Weights of a small mixture-of-experts language model, trained from scratch on English Wikipedia: 10 empty slots to pick.
Below are experts of layer 6 (counted from 0) of a mixture-of-experts language model. Rows are named router (the router's row for the expert), up (a neuron's input weights, with its number), down (a neuron's output weights, with its number) and show model dimensions 0-191. Each number is 128 + 24 x the weight over its row's rms, rounded and kept within 0 to 255. Numbers have three digits each.
Before each expert's rows: a language model's description of what the expert responds to. This comes from a sample of Wikipedia text that the model never trained on.

# expert 61
It responds to: The piece li inside words, such as Amp-li-fiers, Be-li-ef, Wil-li-ams, plus pipes and semicolons in dense numeric tables.
router:153132131108117136117143148100155152141145113166087125101162114098116120136147154111111102176121179135122114123175133099124147124120114154151163103089144105094192137099143155130163110153117148139132079102109131103171140116145123163132130126178119089120151092146127146133106135111106110118149120126138137115159158097137132122137151096125085138092107133113164080144134158104139136159098168152120157087128079136117146058105155154088151105132153109140127135130147135122125169147121107167085123163117117114088127118154120086134157114113112135126135106073146098130140107099127158151
up1:120095066144122096129134088136142117120136139117084151186142101143140110145103123100121115138140152124114087115139148143094143140131148085106167137110153180135110147117117133085099147145138150132062133161141109136137146159103105110162119116169144136139101121160150132081098119170127105136106113105102161167151122096114125139101172112119088158104141124151119169173127165142114118119131117144118088133151134113153172079139111114100151158132126132160119133109125114123159151106156115143152111114099121131165148083104149116096165143167119081115152184149141115119110121121100144113
down1:125100171189158073085104167138115091120156148155116132153134102158116149140084138136118123154099096159143141102115138127118156120116089090125151161119119081100139136127136134140142164126093126142105095111081108124094160139141155121127100109171112103142155155099130086158088092151106181126135103133105102157155139140138186116097146129122126125141152125135112137088136137131148141094119118131129147109154129125089115108142133124081149116140138120123082114084146114092138153149130151112135158159164114145127125133095125109142145125095095119162107131124148147170146183147130163167

# expert 63
It responds to: Letter s pieces, mostly plural endings (variants, monsters, Times) but also inner s as in Episode, tissue, scenes, vs.
router:113110156122115126133112115107143111114100130138149086152120177165141162175130083140139131109136142150139140097107157143086092155139146154135080101153165149092149134143130143126179182120089105153107068122125122127137105131114163112158115084134109107112125078159106172120166089103138085123117175131079135148155100104072139161122156163112081105113123074146117143155106096106148128131160150124121151136115126148124146125135132156138141153138141132117122128121108129140128106154127137151156126135138101119089153111127140098159135128146100163165110130126128091124122080104135113165
up8:095105126099118146129114115136141172115137134143173128122119113168153110131146150087072109101148062124138129131123137105124164129189129108156159141100155163114163180122162092163081183118133139157112143125150158124119150147116116105153090080106150141168132113137170104096118178126086141117110129146154120134129139133174126099138152092128125162110120116135129130108070107124119150126148162074158115085105147143169100106114106147173119143166118101144091125107145148126159150125123108131121114117122130111168150105142152142120127154142155114156121121116141139128094114123131112111
down8:140117165078105113114106131156100117139124139139113099115152145101122164144134098190127159112155150109122143099100133145076136121117126125151133131109153098179116147137106148104174120116140108097123113112138122126145142116154156123101126106127101156133087086134110132130167114146155159100129113113103135155103118097117185151135114157116125108166138132108134049126127146128152102131125099134083124120149116115107120112135151168197145166133096148162085084149104132144154140123143154091159141122095136105132101147086128152183126153089126125126160141101129132149109184114147142125

# expert 55
It responds to: First syllable of a lowercase or capitalized word after the, a or of, such as bo-undaries, tr-acks, b-irth, mo, Lo.
router:086121063132081133123130137149152148137124117122143153136101127133138101145100127112101149144123098138115121139123095161137153165105131141103152144088080133129134160121150150146130109114155141132149118144117081160144112144111125086178117140136112096123162136145113124116155147147178159151111120160108141120069095138161127112127121094141156130098124142130125165137124094163069160153111141107144129129138118156104102113148128081115101103119129161126117122175125145094104105069108106099106091124146169132087094162128179146108148152120177113141128102141130163131130170113148175145
up5:140050159141104114151141132147143123107155100164102140149165139146145137134140116095085151107108143163150156131118127149116108098124125077118144126122120131149103139135132115164110121130113114155140087098135145123153127126174133097100130145131162103139138138138115112094124104180151140144106157136105087125116067134117116119121136105136145131126127142132140123167128143122095138167131145106115122168069085117145112111091104161180085109112166141176127138129137123113094119143121165148161125159138127139159082094134080079113120137121104153152127143077174107138147097141130162085
down5:118142132117164123169118129106092142087176152110126136148107148130110106092149138149168124089148123124115122113051118097127111141102107160113081086113123132117087139104111139120126116116160165143155099157112143160119151054130128133103159124102109104107167120118148093127120113126120102117126146137135129158147128104138126090138141135134122118110141150159124197143119118151153133111109132165117125156162166167135148107147149129122102115140058150148132093148119103089175135108143178108142132132113147159095139151114118175124111096120162118113151177105096133120167131131129146146

# expert 28
It responds to: Middle and ending pieces of proper names and demonyms, like -al, -an, -ian, -z in Byzantine, Malayalam, Tiananmen; whole words American, German, States.
router:157152139090161096090111145117126119127112153122117110123108103118141180143108147087149130175078162112105112132151099136092119121143110116119113124108129131123132105130099148128141186171109099082120103131132144128160126160144108125102142163119100082150157160173077116132174118105161126181120135115136118099119134098129113080117122118113100116133101147137137095135105134123159153134137133100175095171106163126108169118166115110146121091101128106139150114130108147186105109092133142112144149119144126133085145144125112158116115163130174148100184120133148145146146160138136106159
up4:144194143150109149145149124142143111136160153153111137130150121112146138131131147057118118083130132147114145163147087107119136121124166118148115142109104119125119139109128168139104169150127128113132130092125145091131121181096091130132132194099109106131119125133126150135130109137145135127116104163129112128158160137093096106133145101102143109107139147096086155073109129087143092083107147173117132138191136165098119127139123157112142128137125154138157129125077112141124118135100122176134129167127117140142114061142122098122142135126131168127110076111091111097111122121120062105
down4:139133111112124133174106155167122169163115143151109137134105129136119137121166143104129125158135160095090135122089129103116108134097123138109109073145105113150126130083114147055110112183123160139153118117140137142111119124079106120174124125099150152140190128141121152113148109130153111165107144154152147145108129130151170184127145118124158137122130117119103103110137104112124161144161149112185141128126123138121092157166114125143110162127095142126122172167143091144119131114067139127131135108134113089096090172131125079113126140190104119102138118156118105134151108134117089116

# expert 33
It responds to: Single letters or consonant-vowel pieces (b, h, d, ma, ga, ha) inside names and words, especially foreign names like Mehmet, Mehmood, Oblast.
router:145150155167135139150086121102117134102170092105149124142112135125093105154142144107184109117103111148156121113162121170141142128108117143137131108105096149119117131127135145163119108090148169152100085141133119141129125111103128126121117174127140100095168101120132139098085113131107150107124140171117175163135109109097123121140087087099174149158096168098148172135146155158135144121123125118131155144137151133162146153137176106109123122125137140056142146138142131121094142131071135090128102135123127120106157100128103146140164094083166137109139109157135097093108101134073152112
up0:141121098158077125128130098127112118123135112107191153145106101103081086127138114139176120125129110120158109159105162112152111121129103116140152120120094103160112126089151124158140137104098163088090127098113125118149113138154125086157185149161131132151155086112133128148096111117141149140111158120132132119122155123111118114130185142135135159151158153139102110134137125093120151076134119106157123171156119166094147134119163157130126107095101107110124157153091137174159118113142110118147111130142116103099107106113150097184183090090132138111149138139153079152119166107144137125
down0:090133112084129133104104143130160134145135091140115164141129129108092113123086124137137136122092133172135147116130112058098117106127114114112115104134125156130111114151086159182106198145143102132089119143148134105080118131137160096135096114118115079148122148176110116111106151154126123112106139096142090093152144088164114110142129148153170189111154129134128113122140119162159151071138145113108177116139136140128123148124127116125146150134143049145122100137108122142129167158132080124173097155111133148123122115165113150100139143112120162129145112152150124135118169129133116126

# expert 22
It responds to: Capital-letter first pieces of names and titles, often after a quote mark, parenthesis or line break, as in "Vajrayana", "Ghost", Georg, Barb.
router:177117123123114165154101161127120129103120104133149150113184130138117159120135190142122159090120102094120142171149152131144142128129141106144126103117130147123124168116129134103138134098130107113154143121182157107103143103116154145148140108151129146117143172170174104093172152085099139112141101153107091120087107136137151088124091070131110164165110118090099140093074123154074103099111122137152110120104121162147108101104104088160109128127090107133135147099122126104171139165119099080144125133137119082133106133140106105123142132125153168129128137149118126100121149110137135143
up1:110147119136124126142171111140093170121091145133128138092141131097127136085108199109126133160126182164144142130137180105116128151119146128125073115141129136144140162084118102107110112120112121149104128164087064164134153163123163136144148080143143117128129134114141156122120136156095122126102104168166112140166127075096135104137107138137110142152175129137116172120108136089123129126159158130100136095151132142143116136134135091145115178177127143126111139123108162105118143101082169094137142112130132116118120133125122079160114122087149143141106183114103150147168118151116127128
down1:124148123164147119144138119104092143118099144106108114093125141135116108143136118136146128109073107115205111122146118163132150168167168116125116136126128108183158105117141110127092109131156131148131126134084117135188140142176168083136110128181110091114139102171106103102103140126110117131136128155117093111132134146122142129127127126164129122095162129098125142144148130138130128154104151111107117147137105085133107140062119098187099139113108083146121146184096146117086140127117147131149092127142156131132108122133130096128123093073133145083117154118160148136131145154115181109

# expert 35
It responds to: Word-initial pieces after the or of, often in proper names, plus dis- verbs and CJK byte pieces, such as Tampa Ba(y), dis(play).
router:105096100139091103156137106162157158147120102124100112110118127159132146173133141105109125145177163134127119164129163129127100103092141085140112096132136145142122194121139148113150139131153161121154101111143116105143153177097107106130133140172158128169152195135128091138125144119107138115159111115085109098098093137129171159123124114111119130118123133170108162158084129159098149142129163162134123134167108118099101144161100106096135097121177108146088106158109127121114119065142116107161094108120134097093116117095120118133097121140115137139122127145171138142112091115144118116
up4:115090135130090139125140116121157132109078092128155148099123140110158092147120136145149147122152149113126136149115145185170141145141171167089151148159108147151117132171078137113146124059136119120156097149119133091131146122149139157112153156090168134124139100130085128140142072133104108101119141132102125124156111112158121173141069138092124142104160105121105126103080113159125116110135103067116159109120114127155099160183149129114138133138160118143104142070151134153159157147136120144171109136126128152105105103154112114126135133140118108137128135094130141141100114182120129122
down4:134091085122123158108130157122130124117076136153137100113127164115109119117103132119140105111122121132154097152117142133151147095106105145185134116132093141153115123124101127098125122110098141074111107097124097128098121132130100138132102183138139134115147080132122117155140110170118142102163106148109109121130116088142131156133122131128139163148142119126138153115184105132140125148128125118120114133095102095140146088118123163122100127149130176120195088104107131127122121156112126159219102149167126099153122138149114153120071084159124110128104170144143197178144120125145132112

# expert 59
It responds to: Common English given names and their inner pieces in tables and lists, such as John, Robert, Col(in), Martin, Edmon(ton).
router:149138159113138082151099143078100118121114178124093163141085157141122120108155107136132118157092155166155083131121152124120128105135127118126116108113129184103114123153088137093170111154142098080099149158144141108113155115139130168101133141094128143120170128082131107130099109093148136157126181138088145131132106108158144154132163155143120125136071140156145100138132120115113143148082107109122137155117108102116146117150109219127118158106131118154128093140093150115095136098110155144100143163134125099144111135118141101145157149114121166150139143124143101140109138101124140096
up1:083161106111139124129119119112094090136175142098080169117165120087167095105126125136100137152127108181164095128075123167126114108149154107148128121096153166164123115137145140176161132123104120101130112139148132141162126122076124145098146115113149176157142145092097098119157085112105125159089116130144158146130131112102139115115097127137144149145096105132169132144133168099160122127090117112140149129163116131130130116133116115129153123112121136087134136161159103112094083117159131071150120129137089109115116146109135165115136155175119132126141163148089130146131120160147075121
down1:155126109108120109139121132166153083112165085138105125100115121107142138144138160130154114096137134133117131101115124106136113120096110152109165180182146150101149124152140068096106134088121153122084089134185121160086123126104178129046091135092107114135096102115110136145157108131119110113158125123160126152146105115166168143077123117120134115178123129126153105147119144180113093147140113128133147154131122117155136152132139139145122119119180107132084112109119115151123075150140151124149128150101135142106089143139129089106127149143102149165129117162173138142131128146114118132

# expert 41
It responds to: Pipes, commas, dashes and spaces after personal names in sports results, scorer lists and tables, such as Rekić 3', Garcia, Rodolfo.
router:137184134105136152122140129080148116137157110138093127083145150137114148099149136128135077109135126129120141126119158104158146102160175141149134089151105117117128126110099117099125178135122156070100094155181143103121095121108173134140123177117150106142146127136129153124152133099142132134109130160085132124123092127132117104109157137104139080127098098142155129075110152131141143098135155116128084120122093129139161165112133116191147115081108130134107105073100165112151133147122130137156114127127108165152087077110111138126129162150115146164165141137105121129124092142166157129
up1:109172104155143104140128133116165100110132176184132103083181112153100108139132152143134120113098150162108125097100196151112093101160132141132162115146107117101141132114143117114121100114118110134137123157099125121094143170157141125162134157143100165179154092142102115144153137123161147109148157130113156101115094140118118111107099129157123089128101119105151114122129128120153132075136170095116100131130117179161136129155148125116146128122113165146112171075109132122100175110136129079130110110121129089130122089123089144128133161094144145145117109136127111086151085130131104095
down1:099079186131127180145149089149153124161137115142165132135089108119147126161104114119145125159167143145122110124101054113155160144133144111135107152124128137090125120158103162143148125143162120098123097124127110133134125092102111110103104115123157111159073147116115140155126109119163108141109065167126156109129183164150120169097107106154128152151116132128140129147153139118145133145132127115105143151122154097102076123132129102126120142113136132109123147128157080117107123194145123131131112159080134165088134087086128147106130103135130135121113122138088162184141132136141116149

# expert 10
It responds to: Lone consonant pieces inside words and names, mostly l and r, as in girlfriend, Lawrence, Torrance, English; also numbers in table cells.
router:127118114122108147122189144097158118116099118116161126146131116124147141116131103134115118161143146163188145152180112112114145167099091140143198096139101127117125156081099120131126152110148109135091115090102127152134082136138135138119150110147116096112132109121132112114121129104116115132122101122145141122145141159132167152146109133134149094141091157108104138143096174142160121125106099138091164155139106127173166136127120149103137105082163158093120124099145092148114122114093108130152129165119136113092114100135139101151130166125115100160109124142131094183102109168070112186
up3:135128126104088160156183091112172134098146122092138149145131165091139128132080095145099139147109150137157140150138169110128083139085149129162122135143118134127143148138137156136102089117124119112099148115116112142099077166138135175146169118133056084178126106162098141129117169153128120137133142190142166102113119130095122131165169114130152113131104140091120115079108165104118108101103130131129119142144135145159089098146121157118135138123095159098127154140147111082114177150127161135115140140110129107166108129144122128118135111131136101120155074130104112141140124150117149129
down3:151147151129111142134108183120133128154085151112118111132196122073107145085157162126136164089117140120148113099079133161088104132130148113151127132124111128130125128091124139119145110157129123131158151099133134114139136127143166111131122114165118117166164118122139157138171164114143077078104176093101109115142084143101095118166127117180101135156112132138137101145148110131122106100134151100124156116085101128106122085112154166133090115091124132121136100164134114125151131116146105135128120108130099148115165133168160119172132178121094107139085155113148162135117126163124091139

# expert 38
It responds to: First syllables of personal names and months in sports tables and lists, such as Lu in Luka, Ju in Juventus, Ro, Le, Mi.
router:157123109139065130124145134135089141118114079131117150120148165179117083161139117139114107093130173137118103121099169105149126122147110095087156110155086159138151101113158100139150127131137168140106134085147162121140113129115143114141116141119158150141130091119139149125146114126134145146154098128123119099103112108128152142131161120144139157150094135168114159098075168138085106101100141157125139117124067147147100146148107113125137107116129135136087137145124105096199121093122109111126128142149147112141149172093141115173109103120106100103157131087161126137087151105167154149
up2:158166123151134133136118150146124124161118115172103181145103143110119116137129126096133163057126146115122123077100152138123151113107104155133155124109113146111141165164085139132117136161100163157117109154164138061154111145111135122169112153149171105142130122111155140120106136146154137149157140124123142065182105140135130123101089136147153123100103135150161126101105145100092147146142137154147119102112113121127117096123159116171122105121134139086154097036145112082118135116130134118109114169132116172119117145118108135149146163125159096145140136109110123101097137107124146119
down2:147176146121114110094092103127125125140124124129122129115125136145101112131170153131116137147057129139152116123176133141193155150100107118101157126123122167133141109111127097122112098115117123150118142098144159127080138119143131110122157090203098116145136107094093157140101148133109098127117079101126108170133150168154183126102086131153109165131132143102142149101144078160152147126133186134151098105126087117147117118129117149147138114097105115132135144122103130144117135073144128106094132168097147132156102132147174146132106113139121157096135138125113120169105140112137119181